From a checkpoint of a small mixture-of-experts model trained on Wikipedia.
Size: 10 layers, width 256, vocabulary 2092, 12.9M parameters.
Experts: 12 experts in each of 5 layers, 96 SwiGLU neurons an expert, a sigmoid router, a shared expert of 192 neurons.
Training: 512M tokens, 3906 steps.
Below are experts of layer 3 (counted from 0) of a mixture-of-experts language model. Rows are named router (the router's row for the expert), down (a neuron's output weights, with its number) and show model dimensions 0-255. Each number is 128 + 24 x the weight over its row's rms, rounded and kept within 0 to 255. Numbers have three digits each.
Before each expert's rows: "comes before" lists some tokens at least twice as common just after its tokens as in all text. This comes from a sample of Wikipedia text that the model never trained on. Tokens count by the router's weight.

# expert 3
comes before: "\n", " ", " 0", " 1", " 2", " 4"
router:110120104101138164039143147141166113133088122134126125155135126131111113118086087122122157136112147131108095104134110098136147111126102133137155162101119104127135123133093135143142085104112141134105103117158156111110140129110137105117083107135159134103130127158148102133172141153116097119141143129135127135165110139076108122085141119165135096113162080160119127137124142111145135122118164159164152141129107147117152129115127093135154134071143133099108151150155147133096117157160112147116136153074161141140132140110117146140154140160176093097119164094105109107081152096135099109104133129139146131099075084157118118152143139166158099124156111096142125139141118129111129149133143099166080143101105131142112099107092129174129139064174146148180133157174087131118114103142144
down0:139157120108120061126116111113162112157066103146127099109129126143139121093154130135078143102124157107138137118072109135110105125104166129110133098087148174127104152149114092113150150101163137189097161139127153149143100112133114128124128133105142134186139156158138103161154101135120121161126142153102117155156107161182149119135118165121073190109103112162101123137115098133126103096117139146149114147097099131138125106145114095130131132145094126080119115123096083098176185120089151129079136142100136115129100152122145105185125127126148096126104161140127129131101121140114085101127139136151156120092132122114127118112099144150156152165110120136155139108125159130168118152119091132130106129114146130092138129135094103085129127182118138119114159126094124149144147154112152
down1:094101145118128155174168137142149104123115132125151113099117123117131117099126123124114110100157119102134127102140118103110106110108122108123124094140124129134176098146133078144093119118175131121141159112145083108137138123099147102133094163086066140149127122134140136161115122104116056111148135128183124118132143125106137095146123136161130172148141098113097130127096125146127122161143166163129126132114138119121129133123111116128133144138176164138116123127074170134122166113170151142092110099090104103111109174145178136104113106092079171139158144143185177136058147136139134130080107132113138125132137125134122139153141149144124136166090119152134135091133145126109139096133151120176130141139161099114092076093108159133110151135084120161167101130134129159130165166130148
down2:120146120142119157100119109139137150144116135128163162084137153123137142104103098178114132131133138156109129110090127141146103149155111118152126111130132088167106079146107096113153107123138134083130134099129152131127173131168133119140148153152154154151107144129146158106137148116108097133145049130155092115120130118148147128151143157111107136188126134120126116135098108127111129152113151147086140131116163091092104115125110072148068129116166145160109160141129150134122132115135145092157131139120085138138142132145118164118133143110118153128114185133163197177165071184134135090085156118132132087108121125094112186134169122089147139141164129114095127114109107138149154131129134127112112094158153125116128106104101117144162167159112156129129110140065138113144141109116133

# expert 1
comes before: " |", " and", " in", " to", " (", " by"
router:142173125147091155157124143119105124103125142067161122126151104141133135151165190103142167157096136147123111126099126113136133126133135115146124109175111133101123131125134144146127146138149121183149140105120149142133139121114091109157116121165181159163184155144109121148102114118092077155151129145102168105111117100135080154108137154121113081166149122140134137154111134096143093093092142167117092105148142119121133141112143133097159138138111117140143145142129131108124108136154100098100137157154171134139153128165166120154173091165115110138160142123116164172144086155126116133121101137085115152111162142128179128079146164163102128154145160102117129102117129098137121098097159152144140143115087147113160145150136137112158081101131106123066127140112144146128146149163103
down0:134104164118122145112143143093164127172099123162129143137125111124098108190152159095140114152145119150119119128164109095130112140136136115135188108105141065108109193147171148097129104117166187147112135149114152139144181132105157145118151122171138153126120134129135082150109098114155190132143107139107131155102121110129114124133154129098144103116118088099108095167101096120145138134123126055144103108115088136119105150128125146151078127093192145109119133124119116139147125172114143144138149139146154122111146151114117124120123149139117142153130121137182125092111120128158096099157160119130111134137118152120102096123166150119124152119099134129146156100133111119122136112097100106161107154164133147154086158114136097094128101105154072112143146158093156166138141136106122
down1:121141122103115123151178144144125118139133119132105115120127099153127133150139094089122171144139105167111099154097085085088125117093140133119128107135111078110110156152103175194126137091131095146113114131131162161143101144146133103139091140126121096125142111105179154133111110118114146093152146149158096130152109147168155121097102157136125117134148155119111145141136154079110119135138130094104104129121132056111125116051154117113133132140113160100142113106081143124102127112084111144097133091123122100091111135143179118165159145126118146103186124102131117183139156123137113134138114122118148128117125101105123114169121120151129167144127113083105104114147141106093134114117098145101131176111161102118091145089120126164137078097073120114100132106160146124140114115117146
down2:138121139171159148141115132149143150120118135077121106089126135145134192134156123150124071113122112108144111099080120106137124155144146113110140126096135113151134118142143145138130110143136125162116142093143152099155087114168129106125126153165111097103128143136131133137192142134146121187120164140167159114107167165109080148119150136124081168170086080139094154108134108174162128204099136133143131110164111141133112096130121160130126150097140102114101141154155118088121113139127151100145144108110141128083124161134147151170135103161149121116125140163114130107103103147124097114123162121137159135119108149139125098131089149135144159073107136142109133136166143159141114131156121121139145128136156102125141122101122080200144095126134141093160181098124124118113132107152104

# expert 10
comes before: "-", "|", " |", "5", "3", "1"
router:109123109121170110121153110140124148141149147148121138133133127149123122107145164119091135127126103120128133129125151101133098126165115143126119116122123155127135128113156124129131128160106139145105176115142107143214155140161057154126156139129066186157111135165125103168134134171099144163118122116124148096152127164123117151169135112149135119083112104116153106156133138079149139144105108162132143109118128110092105137082134097136130150076087100121140130132108100154127093175151143142123099077140106142153140119115151127134127153098132122096143151105088136211125137115105103134155138152133123127151122138140130149141111103113103146144180138173100086134138087080081121116144094103088134135154126157094162150118132126086156137159109119132109107104124130163164126147101088
down10:130112116122137137118131145175134149112119136129118095189145123166124101154162098105124074140156175104131160115141113105113120158109106166113093155142156109111164142127153131108157161166109102080182133210119147132103123125174143139128122089153126133138116119137134163161106112123137117161164105175192098091104110128128153134136136097166122136115100145117078142155127108148105125107140142172103137106153084099133099151142122162142112108158135130158089106188123074111130144132104143127122157152109139094116069120092161157109151109130163144124144170139128076142127116132144135141076141119103136141144104124101134096103149101169114127114158122149113147128081125096104148148118149102142118147115120122143147127134154132136122128158100125128127125135142123155129114109162151
down11:098158123117126132138155104150120115099121141134086162146141162139109128124160109140127098144125144125128131154147129103154109112139108140139114124111141104117134134123101104123156158102157129139184108138156073133093113138169149111103148137071120144160154132133145156166103168130133136168097128155124132127144102138154103114149092116120118103103139087145153130144174115146109152142162088175147123138123176103165114119055133108098123122097172115145153138139156150079154139137145146143096099157149169156122137120112086095178113127126158120141150137102113137090169208108097118113123164165120132123106173133124126135107124057117105160136094135108146143120138111083145110128166131091104132091109136160127135125137135127142136127134136136136139120180124106098154126193121142
down12:157117113169145126162085160169138128139139165141143111117079136111164125084108115116143153178129182113118112138109126088127113130098152158137122143158129097140146131179110079127122139149151117152135109125166157119145153092124187141158180099113132137137149134106130091166137135138108135103119121130159103124095144121133117114119094139170168131174113135075086123128105104137125167099107149155122155114153139088120137155148128157146129097106099120143110121114167116109139152131150114126121128132151112121148104099102147117117172152061136152107107108149124131110166126101146107152171125140134181201134127154139149156120145101159137090122160130106118122100122125103154129138144094130146133172128139124147060128131127115122094132165111089108176119162122122115111133142092106